Below are experts of layer 3 (counted from 0) of a mixture-of-experts language model. Rows are named gate (a neuron's input weights, with its number), up (a neuron's input weights, with its number) and show model dimensions 0-223. Each number is 128 + 24 x the weight over its row's rms, rounded and kept within 0 to 255. Numbers have three digits each.
Before each expert's rows: "comes after" lists some tokens at least twice as common just before its tokens as in all text. This comes from a sample of Wikipedia text that the model never trained on. Tokens count by the router's weight.

# expert 10
comes after: "0", "5", "2", "1", "3", "4"
gate0:093114141152051141165128150125152136162132108162087158089109123171112105139176147086151147125119089133171170165094136095188120111118104176136144150160157114117146176185135154134090141107140121131103056143143146149102147116159116126110172116113126134159118127151112138161127122151129120112094103131136125176131123093125130132111085133105109108099084134094149103130139130152111115148117164128117121115142131118145141124077129138133161154132148164180167150163068124094148093122142091108096121158131112123119143131139110137151125111138119121146130136126123132108113103112149131131114109103118140118117115161152124108136141188118135086115112132123120106135108162126089119127116
up0:127134152149156122083144115106116094123121122157132148096115114179135139117134090135126163130100136103100147207149153147106143105137109122168104163141103134147137141111161134118118133171162125118119154120116120163114062120153144099092154113110105125113136139117134146143116128140120147147124122133080103163047150115123135109116100097095129159158167150106129134095133146127122144093108105142140140117133090120178134114152157128109113104120157103148104118148142149118109106128114117139110086122162052162087123124078086091112139120106151147151100136128143126148110081097129089123129123149135143181094124104106126144114155099143121134172113097146114103147082123128166120100132
gate1:134126175120142169135102156160147153091139140127132150120121135059176109170129148156118184160119137099151111111123132148138103159162132134141137109128126148102094162118115120116102096129131145108136121167137110163107137121095133142109121133130133172106128164148112108146131117116144112166145118115094148160148110116139108142155088124122116125147143098132133173154109145119113153073117122094113138139146153121093085168140131138069114094122088117131145095140097130154150124109123124147106184167124164103138139143106134124164120140105065154116114164176143160100131146127155122135135127122100168116093085089096133156149113119197118132095150122136093167138110118167093122121140
up1:150144080128131141141134116102121125134101136137145118146130165130114122094150164108140126116104114148102106151124159121114074113113145159117132113128114106146141126132160113175138131145092121157130142098103135119147109139185110105112095108089134126122103117103165190124098143114070126142114132111175099094108113113148114148151131105122155127095109180142120060130142107147140137117126114151124132046126127106129172118143121096158136150095162112106116172137129129123101135114145129124179101121110118156147099109138117153167122095120126130108123085100163119116122142135123160144140151194157103123134140168094122135130153157131142118152108150148132112102083074087085081091132
gate2:159107153121119131175114114136095158120153115111152148110107104126156131117142161097117120155109113076098130165102117146115109167120148091095160126163134115112103122157121183175116092124104125161113105168093129159154124097163144109159186153152161187141152135110128090153126138106119117170096135091096145116115059166121121137129128153147124113116137135143104132104112129123164130119099125119127126113126178127163094141097150144136123100144110156178092116134117139120154175128116143144110137126126158150104093073085159132119116116117130142099153136115133138137126118120123124077137124139095145158124098153093142162150124124108160138105115176151098092110121102145156084119123
up2:133109127144095133104104145154147107094118165090076161093156118127128156136107152145141122159143130163137136139110117095076099148136140155091172106147129108111148113113141196128149086111083116112122158137110143129102101152161146151127074139144151135106134150151123145140094160126138135134130124135131112129125138120134146151146117124122119123116085149127126138164089144151139112149149134123149142138149167141116145138135094115154092112142149153146082111176137107164179107102120094163161129154135121131130116157111116150076156134133133114125118133172172149094195127123113147131123124151144095125074097109109103145131127175170084139131105158138106095144102141072133119069114
gate3:142117076075156129094137147159106123130170167130117135093127192130138124143102120148118120145145142148132144093143103146099171180122162125121158131098160130134099112109110127140142153119100172159116154161158105153115121141079140112175093095151137158136151144146122069119157125100105093134104112150117134156138091084116119181094113125111127093108193106153154168103140109095173118135154162134100073135168087123138121151181132085150174115112112135138145148134113126151167144136115112108103153119097117136145135092119119126119119107129111161122107131140150152117161139125123111149073134131123128143125135126129155121125128130134112154132154124142166132127157119155117116082129
up3:090152145143117139130136141097135154137107132124169111134126104134103135133119164110117112124106126100115096131107157132131141135147100119129104133140103156141190161131169131164107103138160134167119140096158118124131105104148144145106138120140080155127166127073146138086168109106150145180165149099114127115150146149097119138122121095164144172116131142122117069142140131143130167098100138129144118129133140146155180129120169093128145090131110130115143060108161151129066131150133129125144147173141117121138149140091114120160140157133119160117153087157183132089142157104144130123128121124153162126081150140109125118091106097138160142161056130142121159127139084106116140106092
gate4:085136108114157128106140159074139137143140153135123123150130116145125116206125140085119154135115109078145106146124155115123141155142134141121126131139140138106145142125128143119126139142122170136127146121132130120091097081094162142167136153165093158137099088137102123155097156100140108142149118159162094133121067116140119152167122134161070131150098139127116120155130083133144128138129115107114055142146100102144128207102137091125114134153089153113153124127135112160103120146108116133131069117135123203146117124138143097134163132189134109126138119131118124124123103111133102135153109138126131109140120105115152120160123097108082119134162131118106071137161099084150133140149
up4:137131109116100110154122111119119138121125085113130135141130137141104096062110118156137100097140111179126136121135169056108063130139092111118144158137078134149143133121160142100109135109127094169130091137111095101187151122153085112079098124082101171122122151102152134123120104133129122148061164099115161148110167139160174117128132133131155138143122072146147123086111151124104119105168125128114154094116101162103119067130134158141116120130156116138091125123106149106096112113087139147138145161104113113114151112146131153185133145115121124140131093134139130132147126153126136110122129134156149164085155158127094148099122149137124127114149116164147155126111144157140144140127
gate5:132154118116136152169138133096123148182128156122163120114155108183115155129105188124082083142136109126148112100098110140153096128154155116139127107120133135119108143134092134131116135108157119096100085133163109113143107138094130124104124100143158134106093144159159116136156133166166138117088118111081138116170114170109138153119144104122130092114109127116132150113128158120110091073090139157112108148081121138089152113118144166148126110128124148169118128122139169164135128102123129103123122088143129154163118132162128139145128128172119070150136123064123139084160152129093096121124163112083124061130148149112125153128104126129135109138137185137111144089113160142144119159136
up5:127165109125101103135161150122144151196106165113160148137118136175154151115133180152117080148122134154146119117171105126143130141160163134109117111150142076115099167164111117126088105081151146103082113122103137076117083138128119128136132131127172142095096115166152131107152144171137106109090118126068115095111117167106099129123116116117097088135105122108147145128135157125112083096124106163131089136106103160114133101140106168131155113097149158167124108175169172131110142114128151139106100130125126122144115134156103130126112139140122099141141132134153126093161139127109111120116155113098152087139132138160165144139092144100128099128150165160122150082128143142114156154130
gate6:159178156136107108150108131104114180159092112148117141115090088123104133145118133131126140121113183108133122145173139139133121144134157092119130145113131137125092118111120124112131124144101163130129109125130105145108101107136165130181080109111140117113155106117114145105110126090152088140128105170104134149115127103063144113132140162125145150130102093152094094123144128111116109111101137123152092109177170123096166058144164132110118113112125117140127106136135130151169105145111146141145090123109130110084131112131104142138153171107112101121090121113147111184164136122166119137129098097132142180067145162116156142118167113103125168115127114136088121143109122119085071139090
up6:133126112152152130116137168168139116145128145128109121120089167126099168120154113126103145175115149148163150114104156131103119095169139110111134148154139107124182152093125094138077100087137109138163143084090139131102099098105134120105109125132114161096140127099141105101124142104150065108119173110090158146133163086113123103160124133093170119120085118163118119113131112130143095132130143129159135060149129165180161128108154121087143130159115157182114119152110122144089113121095130149105132129154132137147082172139111115121145144165132141122137138164121083109146136136150129136162152119123105118088128127158122090132135077124163103130124137134114141130132145078130140166116
gate7:133134115122127128103137082098125114157127125153141155128130161117119124151137170136128144128156121102154161082132159114121124127106126110114121168106109144141172101079129127119144154182134130130094142100126134154171129127095094135136131156131107084147117115156105122083143122124145163160122129136152155112152109162137114156133116111163135165156145127120138129131124129111131148130150149152134116119173120123156129128084158128159158130083169120063111145136124126111142173121132104134116091096098114140107119099145150138113140135133088156098149118172127111145186122155160120122127095086148140131134086078181160128126213131119109153176164165133106170133104140067156136128125
up7:123177130123166136135092163143123158118123134141114111159147078118112141113107098116135131162083131167133094121155109170146118121148115111119146094133142150104103134132147159126122109088114118092096071131130127126142075161112172136105114115120119116105116117130143099115163116145115128091166132143085108144117122145109142085093155148118168151115097150134110137150164108159125122086105140091118156174142124123098135108147138118140100129128096146131113124154125149155125089130151160130144169110151112175132170114107130093156072085125145110130098141106151132117105115127120158128112111134112147116124134126054091100157092114093147077086103163101094130151151136149091109143169
gate8:135125124057133150123141108155135147094140145117101151093109139098148103108181136168138101143117133083108109148096093124120114105155084118116157142136129106135103158115123069112150117168116132152100170148120120137057105116166119136143140105132121122126147133104155132109106089101127085145144151141145141169110135120099103152143123165138076125118118093107128109145125089110101138151074101155112093135120099125142133114143114110138142109129149144160115091165113160069104087112120137129089108150141169116101172145165099119114139145132129137133171131126134087149134124144120128176067138127110151093106082131111142134124137098128155125137111135156140115135150071137111107138096
up8:131134115099110179138139089108148134125109142132151167121115124108170110106163149141127052143116151090121105156077121111151109100175104142116117162110107101145143135144104103101114104145136138140074141156140120134109106116128115191144118135160081129126125129092136129103123099130154079132156163139156150150118151099108114157138136145137090160140100112106141131153112104117116135147085093134129072104156083152149124132148140093129090098121159153160123115137144158099115105113106151142103112157140164143137136161139086135139133137114146157155219148110125139123138122123127110147077124139117160123098114163130147135120147121143146098141164123156155138152134078136102092150117
gate9:136105126097119103164126177135086103167105130164095132120147135121092100168076142145117113107104120093089135139115133162120140154085147101121105138145141157114112109184145138167112137132117107132086114128115128107063142156088099149151150177148178144129106139161132069133171134071126138106131118122146126154114156095109090124122146138146125125145134117122172142131131146132101130134124186143110113155142165114109133130122082137110179108136122092101145110111114112149138117119125092146098120138079139152103105139128106159145090125128167109119110139093131127105110138160131120134127118128095173116159107132145148124147119120124113176109123102138120140078137145107107062095154
up9:149091128122093113158147154078125103149116093186119150146172157101115132131085098129111097098090125115087128147145146140071169161084136130136125159178132143184119125160180114146113101138160092110102145095109119115128117123104093151127100125108186124127131125129143136145156174133120180122161134143136144147109148109116087162129131123134092118130102109145156140100130112156116111141140165168107140140148138151111138112151098131117132113098136106120136144101130072139110071127121140157119128170131121132124156121176103149122133098143145133103111129100147151102093148144117120136120120113104134129079151129112151116163117111133132167170121119138150139116127165123143079060121
gate10:143132127135096160155141153130146129143140094169122156138097158144090164130086117124153108131107179102152157132105136123141144097125101143139090120197115176131142138122156116136119148129137134088147101127157094158122126074170114155130103103133135156123105131105112122123179123135131113110106099122147093137135135120111119164160142109136161136143111117096150113100135088123125097178101143183097135142172121104135133127121106075092107077129122104178146130102162102110110109100179124107122156149160138143143089137173085151155178148141127104142114136153119112147120156100136116151109124078115171165120159129158114158110122120131156137126111144153132145145133165105120080119124
up10:129143117120108158151186189119140163105149117186137149141116134154133144137082063116142090124140129070138144128147159114126121136115150116139099161135131161129146141126131120158109162109129140116165133126121114164101125119143117117102130088157170145132134115155096122147143108126130127078131109137115087149134119107125113135108145120148130115126095112155136110125139103097121139178123180168093156133154154108180127108110096140102120140161135110122128132122112093104143081096176107139126128132154127152150093158150115153147181141194111119110099130132103151127116150111154123153140137143120150147116167082136131121133086123121151145104076122132128168149121158101167068082103
gate11:122138177102162112156079139131129138122106151102096116116097170126088117127123102165120131126111083158112120135123126128120125088092152127102127083148165131104149126139162146139197127127115119139134128066104093183135120081134135140112119146147152170126115124111140114093082144133147124127123110135152127115118105120138142110135154122123129148065109136136155166151090146150118104119135118136090156118149087126115106097135158157158152159123101129170106113103139161134105109099126098147090135144124129114139082140137117139137133184160129106132106090123122093098139148135133089127138095137119150130154165144109100167153167127090147155117152151187100062106151124138093142150142
up11:154164136123150132043164146120125151122130150109122143118122165160145111138100134123120118133112114130091115150110094064134171108142106109119092153133153129136168121121087127090129118156137140140110145155107121157100135097097161119127142158129127124115169142132113121129084144135100148118131147117165169120119141126121130120135138093085082128125079128136124142127100119107119131102128128149165113077159101120144125118131156150120081141120122133152112144149161139120173116153118174103137128153154152123146104119087147117137149169132155173157106157153148149126099123084156113109162136132138100098104105157116139083156109141177102189105121077118159097117117141139183165121167
gate12:088102093128113140145130099077099166140121141149103136138114142183113149163121149138125112114147162083130178102138141102138113081148148142169095103117117091106133113120140132067153114131183157142135149108150134108115116144126139103107143173119122165155124095117119136147180133098102106150145086114162146161127115116131149130083127134147098121141084123119086137112111141153135143144105136139108092146097117094155116118112171131145128116096124065140118112091133122159133122132133114111109125123161126119145141084105111098139130162131147173094104149165102128139126137122140170087124109128115136076123126093177142162131109080111114104171131163110099118150113156076116132129107
up12:108093128127111108153114119152082148112184169104120122136122144141109145130201105135087134145084128152106110128164130119108104127094096122118176118137094140116068138124136129139153116108094136169133124108198114123113156145110099109128127129120163108122133144076146142138111128125132131109148179129183155156162156138108165086083091134133115107096119133102187140116148093118127119122101156112145131133123101118151104122151132150137155150149140159136145125171077131095168141124093087120151121103078148101114178125140114119144152111120146100119134105120139133119110093159111138113118106131130095131147160172087128116118138126093101118116160139103140173119104113113117103093133
gate13:119102120139124126146086112110122090127117142099065141088145142155107132185138095134085135116115104098134114179128155102110143105105131152123128117135121152152121140154078138126110138146107150166137108136111155111060110135112128150115122109149142130132164129100124134161127139091133108157139128141095111166113123136094145136110102141137101089112122098093127138158148075086089117125060131111137116062130139107156168146130103084093138122162088089130143118112140140110132080112118111100106102090106150092137095143157109147154169143160093107154125152144118101122129139170169124169132100109158119102140119125144140125104098102144129111140175153129122116113102126139164100142111
up13:108092150153117118132096121119117086122090140117098121084126146128127142175142121109104118119148129107122113160167169117112139067109154116148092107106140158140121146137093115142129119136088129153150094135104145129062132137115134129122140064149148117155159151127134148180149130075132128136090099131099128127121127136103133118123139139133110090135116085145152126151111091108122133112076144130125143079138165129136156139154109093090137112160107083139170139130115143115139101137132103094140110088099147080120101125136128100159135123135084124123134131153121115133114137186145155212147124153176126124131119152123162146110097133111138089119145133121120138105085111138182075111121
gate14:160106116132091162161124127138130148124113151079192120123139107119146128142131114116111161076116101128110114143158111128105125131130090122101127074138096121117148152165121152160161117144180118130130117122181163133105120128125149157123137127118167156141099097148163168118119101097112138144101139097148130121123155127143123082123100145163118137133132149063145119095112136103139095132144137143121145133108195134107153153122150119090109125113047131151094126162138131129146116127153097106078140101091141141131152061162092125117139110153146143178119113126146136100145123136115098105142108142147106143157140120133148126126166144105113112094145117107117096130080096136180128112088
up14:186154129127086168139135126167145143124103172120133165165142103102138122175163154152120168087098092155109124153151099105132119166143123147127125098116115106144159139142127162107153113126157118130123137136139150121137135086139158127179156090074156161132130085140135155134112105127127134178107145100138103116141142123108142083138104165165139125135152140103144172106110124125176125116131115118143124151075143121124087087128185130128105119110070100130098143175092126108146114144178142127107137106095139122151144090118092147117134120125115136139100149143125149131143124169086108162155099126137112147151119173137163120150179127112121134141120110143113089129087128096143141152139
gate15:159100151122122176133089131106138121101089156109132122112119129106151138135139110139131119165132130120150138151159110160132113157102101111091126167116099116122132150094106141123128134126176143165124138123179115167131118162150088150140144114166131112106102150117121114089131132098131119147097134139146148091133108147109140148119118157143138149118191103084148150136103142142061146122126109139093148139127148141178149098114176105169113134149155140151126137097130127142098150134138112090099137089097146146139113163142110152133123104140103124149135143150103168171112163083131137087157107149132113153111113118128120101125108179098145138124049138140103067148132108119053128134156
up15:152129122115117105165088156099151127130130128057160141119135139148140129132113108117122088128148123116128139091165123125166134157126198123093155137106138118098119157096133109114137113100182176138147128117144112132111104120125140146170101103142112133113093100138104136187159177063166162139131114158097120133150094152131162146101127159132153122132120138155123122121142103129130125112155100173092151127134124154140166129093137148144130131156135139165130164144117127146129139133129128152162107132125198113121130088117151119133112117127143120157119083140155157150122123121133109181156143090123149154086131154164128144131103132054095149109107136065135117134128127141097169152142
gate16:126104115085103123130140175112119107145153111140093140125129149084134125113073104101155104097152131107098138135083144117109146149110095183087146116134131103153132154133076129148165113153130139135152137146128117121144103128137153111152146126160117109127149134122119084183163084108169146143138144107119122131100103118128152138106168128131142101144063129140094169094140095096148133099082133160121108160098152126131139145114131110112155073118134152135119127131144132114130090104084140118139095125157167111089126082138136125147129131120108091131120120104146202110072155091099161131141131084162125147135093160121144113114136134124100147134129105088167090149115164115127121133116
up16:092190125142153150111126113145104133077104130117161126112137125147128144178136124177101139121117090157149112104082109087115135141166102092149098134110131125140153119127143119114092109091094123115115104152115170157142140130123087119123124113146108112113137145144127143099093105107093097139178092175111125152152114164109120127170071108136131131125148144121157132129175126155121120168108135133148138107150134131139128138134101095119103177105125099158109057106118117154176171145166120128116124187107160154139152165103116125103129128144132123116161134119150084131146130123121124114137135123134120123085176098121106069121150125126183110109121140165104153110112113123129156139167
gate17:121103122107108133106138124129135154101142139135142109116116148154118144123108109149098159123159141153142153113154180107170107138157109132119107097133136146137103143095110153116129112073183093171105121161099125121137146108143082138138087140134137160131106118104136165178122114107122097118103131136106127100146080149090142096051138087112072125126146104137132115144116149102115130097096112136129106135120173132136104122120103130123113154147112121150121128120113092118152160136131086172103116107114123121137145053118141144124120120085118146082142127109165135135102121128105119189108125138078134132097125096174124158165107116114087124104121114092094151125124187141180131112123
up17:124143142169143112168131138148112099173132122105136125138113145094139098130111150139159128145113119120127152136068090101086116125096159111153141149128125075153108163115123109107118112141108177085150104126140130155108105142131114113122164114128115146126155146106122162119153120090135144134137108100166119153144148164102140143176107157133167149159130133150097142121093101160110116138126115104165145134182115104166113146113132105139147091102100133153115077159110124117057134117148158096149133142127160132107082169096110093156141146141116116122117127128154117141118120122140109129142161111168134096152153167123137077114138133107155127135113121177180118123125046146138150171145
gate18:108162164068159112054118118115123121117131118117134134075152143135130124129157126111118090161133114104120130163126097093126168151112118138090181109145154103136098126138112113161158151126112129171180174180138148168103074121144155154123131156137129115115157113145133161107138150109107097152128107121095139149065107129123128153080087144143100116149120142147106136094139148143154160146140134136135115120119132153144126127125142088110139143107132143175126097091192115151142157121152109132112085120133141128138119125155136129103123116165136141109166172132145124167159104132129118126103123167151127134119123118117152154115110114137127127175167105134147076133087088103148094155109
up18:108145151075120111145099150105084128118159128139136143118148151129145097126097143096127118122093150133123134100142112130125163124163129118138156145087145114140088119052153165152166138137108140127119153125170140136129127094144095120170119111154151142134107110159143076133112133097135110109123118101128100116165098125116162113089092153122156117149158128160099122130154150135141123148156130128114118180104127154109132182099128134121153093140111181152120113143169091152131120164103114141176162102115144175157093103137109109111153102134133115145113135113158126138139119101158121097132148148124096180147147112110058157146140153071131177152165113111095121129129106111107133116098
gate19:104158160122115155132138130096083136153106146136120149110103126163097146121091136120110140077133135149126119109099079116109151080153141165120108125158127135140144077142126104120100156135132083104166112162158092147110154034133099094135129139140111164128135091123142121071107141131142120127110123163117078122124114126117124154150126128098119133149128143148138170068152111136131118120144106133128112119111103164167100109163143158156132129099108101148101079099129142111095151161147153118124141138134083151089133111109127141117129146156113138144143124146098133139127084114157092107117071139134159136137151131142154103174158132138137095153141139113148097111061121102101130147113
up19:140112119134136117121133103114140148080123104074155117102126091155122182157131138107129146158126136108174141131082121092138119115153202125125144094149102158127120151119133152115121121109116112117138117158120125095137143136170144122113157115154143149145115123109124179100127107107114128154106108121039157130121135100119142135105137091128135091120133112169153102182158134144173153059136161168156176088161174136108082095122116100099121130145109142120110163164139122161151133131105150142110150139121122103105110144143128111140083125146149115132128146108139126100150129117143159140156138067113143123164091092146132112123164134136114138165129158157126110110105137154144125115165
gate20:075106115136140143092155134106133109130111126156148167124128140120131163182148136109162082085134137111140170138088112129110125159163136142125157137122118122150139196096102124138081148108146099117109126130112136121082119112118130087127138133120124123088112121112129134130106104126148106105150117120161166122101124106080162117153142098153147108161081096119131095107128095106139108132120113113106117117169088129120144100108133077086135103096118170158120133126159135145094054171124148116157115163146145123117129158124104107081152149129093107144139164136129117083100133122118116122092134137142150150121113134154180105104165074169117096117158143168094131135136143110101120118131
up20:135151141119109112168143129130128145171124128129157153132125113137119099097129133135096150154120119128104115105160147147118132128102128124119092118136137109107165083188144124118172106149090164155167120151154137098171109152125122120108121090153099107147111145125139112147149172130096162162096142149097080135149144135177104133105114135129099137118142156139144138137143153169098174127138146111128086149106150088143099137111126183166127133169118133112091087121116149128159187093159100143111119119090129112105147111102141114154114056140104157120153133121109150142146111134118162148153164134115127123164140117111082146157080154108171154122105120138155167143120135179146097110120
gate21:090134096138133117200151134135116112139169161166092089092131113118131118131109085144152110091151105141118138096140130123126139092122143170106144163137146080150098120110090151098135120150087082141100122129129136110114109129134113095130145100135097114100142106114163148107157145122153119107130164192109133163105120139126147128133115139154090137153123119122145163132105134118058160156117113166135134137104127148132130145153116112120110118096139190123115100133089120149138151069106146098109145127120154110124130153145152109083165110181108104134104122110127104136133166187148121103153127086144141108148137097176097104166089123154131135127103127129134101099131092142140115101116
up21:086112101144109121182135131107134149166150170145069114137098158120111127130108125132109113122154127136150122092118111142112126149086164150099144124128125063134117107118082158099124125140107102137119101098126132081131110099129075128120183120112131119095142119132143114152174149119159128125139147152125168110107138143109122152137104131125087143174114122124141135152107131135080145141115139190145113147118147143142100158135131115138124123110141208124141135150104123167119158071094153118149128126121142091100123146109123125132134102147091092110130138110136122116153164176116087067172120079133145093132152127169116148118103103149166159105135148138098103089136155121129143107102
gate22:130099133134105129161134104139152150146150114111130122109108142123146122155141123145124128100155147111162093101122136102114099085099151091145144142195125164164120135135136101172144145107141153141172147108118116123121125135105139099132140122102072081135127115131141120125111094108102064152154127112099139165121157086186136163108096082133103102148179176120142124139144145091105137167100107131110132133136135166119109152147130053092116149157126131147104161143124164125116148105145129145108135156173157130096110119138106118137151081103115147090116100149157143100161130162142151133111153135130137165142141129161134140118100105118129066132140130089130084141123089128139154159115
up22:129118106144125118114130148121109124126140191144102152159115130084148177090133144116124158151105121174108168151137070123088166170148122151109115160099142066113156088112122138080117102119163110119108127137124157130113120088149132145130087127125162113113130119135099137131146162161110153088140147143137117098096117139057107147155160150122100114088129121136112139132127125121160135142129103159112078081124090158162120121111127165166122131115145127091146099129098094150127132114128112115159120102116097153146157150113132112098123146088093133161123131139122145124151136132103098141132139087122115081113112122102129083133123100144162143153129121126124189120092176110122091140168
gate23:131126150104152134129169127093178110117130125137119140089112154116128140158128128117111160165104123089146106105102166152166125107140108169123158118178134145117107122133126149143137120103115139123096137132139139101130152147112105128127148134154070150144104085157160113118143121105094122157111100074118121095115088128115140129154088138132101148069134149135131105151096113144112136165127137111124140144125103098165129164093125087112131094110090135163140099098106198096104132079118132124092123143162146110143134103105117125115143109155090141175153172114186123134117072115133107138160137066112122103171127130162125169126159108086105151147134130130119097115106147119120147146155
up23:118151172134146147123127123091126138147117101115097142100111165094119134145114145117098148141098103104117098136135136121157114138130128166153144141144108167110157215139083115124117142117111163126081154156186140118117123100077115141123102149129153183117139118117121120164115131151133126111128142141112103146130098160117120128144126138211135193142113075134144122129147151107138165147147145129162111098104133099129128135109134151098130112115121146162154078092154145148118104156074114095122086122122165104128172150140109156110118108150143115132127142113124135097050116134120089134129102107132150121168085130140137143112173105099083113135163136158135134143124129119117134124119
gate24:103139133090122108092105147135164170143174118115138120114143143130125147157106132126131104123136143137117110176119155140110189140101193178154115139135123186153109097136159092135086140115148099130129139131107140150111145116128093132149143185091138191139100094117134095124106128151145173136105110110127118188185143173108174141156084136111136138142141155133155107124090102125145090132114132123140147134134137164081113154150140133142112160144112154152140108108151134176123137092126109172129127143087113141114108112132156157145140166147152093141133113104126104134153104148160152128126117132121108113084173115126108173115102096138133117160144122137098160135112126127152123109091
up24:136115151110094166144104113099132112111158136122117122083139177127118076127195157141130132136138151139138104126145143137132116147103093087135134187120119129178142143120153142100104143146132113098142103125141147061166145099156093157130098103143150135125131116153160111126150073127158124151132156146134166175163113138117082143159115131082119115101089129117150153138170152109120150124139103128132125088155097128129101144083103112136117081144176160139096114145105097157129147116140135147129130151076107157121107114101133161142141184103131126111108158150173144147135144100107152147096122163128105121153099118119110144128157149123151086144155117149135106157123127093115121146166
gate25:114144102119111144145123113123158139149163161126122152162147148140129110175062112136147165108131121114096121101133148117112109146093111117130078080119152131105119144147126069136149091157132144122132151107113150138077080151121138111099138122079107180112119083113105125142160114103146076133125163114114124170144140140161119152120112123140123148151149134145112107149128161127124124095102129100091171105113073112140160148095131138115147109114083145122148121131110154138131133178129104100106111107168173127151131105137145130138151133194112153152137083134124125149115094156159104112117162145134143115154142152185164102145133134163173158089117111113146125174140135130118111123101
up25:126168182164110117109108106119108170147087123103140156146093101089122118138109113130169128139156143146155107179144117129123098135152083142143126162140135175137125150138121083122143130165146109114174156094164134083182127118145135106160127106154111130135144101143088123162129173121083118122142104164118079095142093145145111162146146107098101149131160139122123117116128106139117136097123126159113100121109104107117142109128141145146105133080166169108111099119159099120147114150150109118150134138138059157127104129160113103151118125102148115129110077144100122109113102097146128105126102131120128143121139192161143107151182155134143129100126086156116131141121169169106150143130
gate26:140103103148146116115152140126130131133140151124134106112098119142158174131099162125150121107141131109120126159136111154132096102108113091105124113107146119142115088108102105128156090130093143114127176150123146142122129130127154103133151136154114109124149123089144150151152131062119133162109162149073128152091101157121106126149111154150126122192137134126137131090154116128136167104106166142131110128133159116107092158094137158158154138138157106124119104037153142129134133142122167150172106099106091099169107103132095177150135144176110140095121138134106112147065144147129127139083139135142158108157125091166137142150131127150158149104114123148098156181124110155163117165123
up26:133097084154101140175100117103122131127149106130109110186110126142144109121110143140131123140131126180123137131108100125141123161120114192111141164124141139094121145103121202118107178152125137110149112144141139091143096141113114112141127103118150095128096107207121074088100105119126138125122157127159153138135135139154135107104141113138123129127158127110125130120141098142126079155140132126117110157125081140118139140117094117112132138113125123095112154156091115111120066091130164141168161139135135158140095150080137089142153127079149116107119136128127156113143160078090118139144162099141129154161150106120103134084144176105082133127103159151171106132118169121128121112157
gate27:131131096102165122145167083116100149147117176142094139110146086137126103166151130151167154103134134114093154171128179138139095100141136123125137123124162144149128144057093137117070133104165090147136139101150106106153108153148129100122145105160126118160110101129158142093103150112125142108147129112138154202144120130197135150090096152124097120158133137123125143119152122147112121121148130102126169141155147119108112115138100093113162125120134159123172138133123147135126122096149110169087131094129130126123161145083113134156111140164135154111113130104162147136126121148113140124104143130135117131188130114151124143144162186155154167128144151119084106109162157136138086158126
up27:171158122112156125122170079141114123164122148153106135126148104160125108156121143151141148126136142131106140173123172126144103111125153087139130108135158147146129147124093127130079133124150100155144142126151131121119124140149115122141116128148149129151125064105147137133114142082136153141106143141134113194162089097223131128104089124113123107178105156144153135138153101164115113113145130100120161095117156152097107116115101131122166140141123167147180140143124150122156108123103118141098131095120142169133141119093105095147145178170128126117127111137179123155115122120106162125135148115124137119192149097147134150148146199161134154120155129121107106133179159123132115153142
gate28:104066115100106139173113142097151082115130104111153069148104180115152114103104097068100127110131117145129142113138129119135100105134115150087131128178156159152124079126111149135150134121156115118141118119136113104131132095143187118130112134133117136150120131122092154102150128125157144133140125151137115098130088113136111123100149125113107113110119132124146132135153155135124114099132137115134084170137142137100112129130119146173116142091133131145137072105094140121129144109153129156098145109159141120126111108149146148114143166176125146139175161152125146140100111099104124092090138174143145121156128196123113126115107100111157091153080105097141091082117112102151170198151
up28:139103118104111152133160145127100134087149162107119118149146127101112130077109145112119131130108127109097134084142182164143123130154110124107127122110121132162140120108111185175133114131174116150139105134098172108156161125100150120128091129111112098175100145130068100162157125123144125086128136126114107079114132146143093109164132136147085139122190153148148133124140172139105146157151126092121098147067185131123135125141110104141113129121108114115120134089129153160086128136123117139098141116146106128136146101137168109131138130115131159132164111166140119132080136154106149141132155124120111098134133142154075181124115108133170127116086155084156145073126159098091132151126
gate29:152105120105074106140133109104061080150116100159176139143156059082143112142126105123131136144128096137115132144124114139144084106131112099102150134153116143071089123172115107146151111140143119125147140124109134108131150117146114136111133151095114101155091096104109144101116120111171136146133119110062097108122157174131118081161154117108118119132144129114094095147132091116150121131134126152105123120124140121129148135152127109116114119155143133147109121112155042112107141093173138120097167128101113141158095129161152187098073131110135118114146110127112141119122110126146117155132116109142095193136129115166142148143128167107133155149109126126125147104114111184148114124117
up29:128074160111174101121106121115102153147121194147090097109124099121128165119141117186096132111140132100148138128127142154103140099117138097072067113112149113167124127080125178113164126120149102140103135178153127110122157122143109107122148121129123159148110115108133119093124156154103133116156117112151122080120110113137116135164118130129082098145122109126134102096115142112092162154138144132133128128120174129131103105141120162150129141144109121129120159158113144115097120103105134134098136106090083108132138169082137112143092116127113146104150103106122155137105169087153092121143139078104144132189153124150149157157165125104115137165143182124096127096102116132143167122111
gate30:101100089140130174134151089144074134166114112113145115147154122107105152144140103155136124142178121146097125145097103136117123111133114146127148072140147128157083136126137072156169135126155090150166092101068115101113120175169172106148103173115109148096105137137087127139150160141191108119151136133142137135135119151101116099105128133117107143162112127130116142128097111119141090131121140082099121100134146170147154117114138120091133138091114138119139097076144152122156132124137104139114095132160130152132126098099146086105137123138123108080135083095112131161117128130128085130149119106129094147095097139145164110148142103149191135132148119161137116110113135104107135147089
up30:172098114112125098119136133131148115135143120153132107135147129107116146123139179131115132138137112113114111139122148124150124160115136131119127175129123125119131138166114157123024118128098165143102135151161113142150130096112077158111122124127158083137101100154153127133148083130136130161082147104111133129145128127164161160097109142147140157100115159136166140146157168127136142114112162172176102129149129110145150114132129105193147136151171111125154167159098099154108142135146109169130111138129172167134111136142134069142137160132155097126125144125183117082138150143082141135101132160103121096153112121109104143153086130123081107121120151076127133141144132130145098085139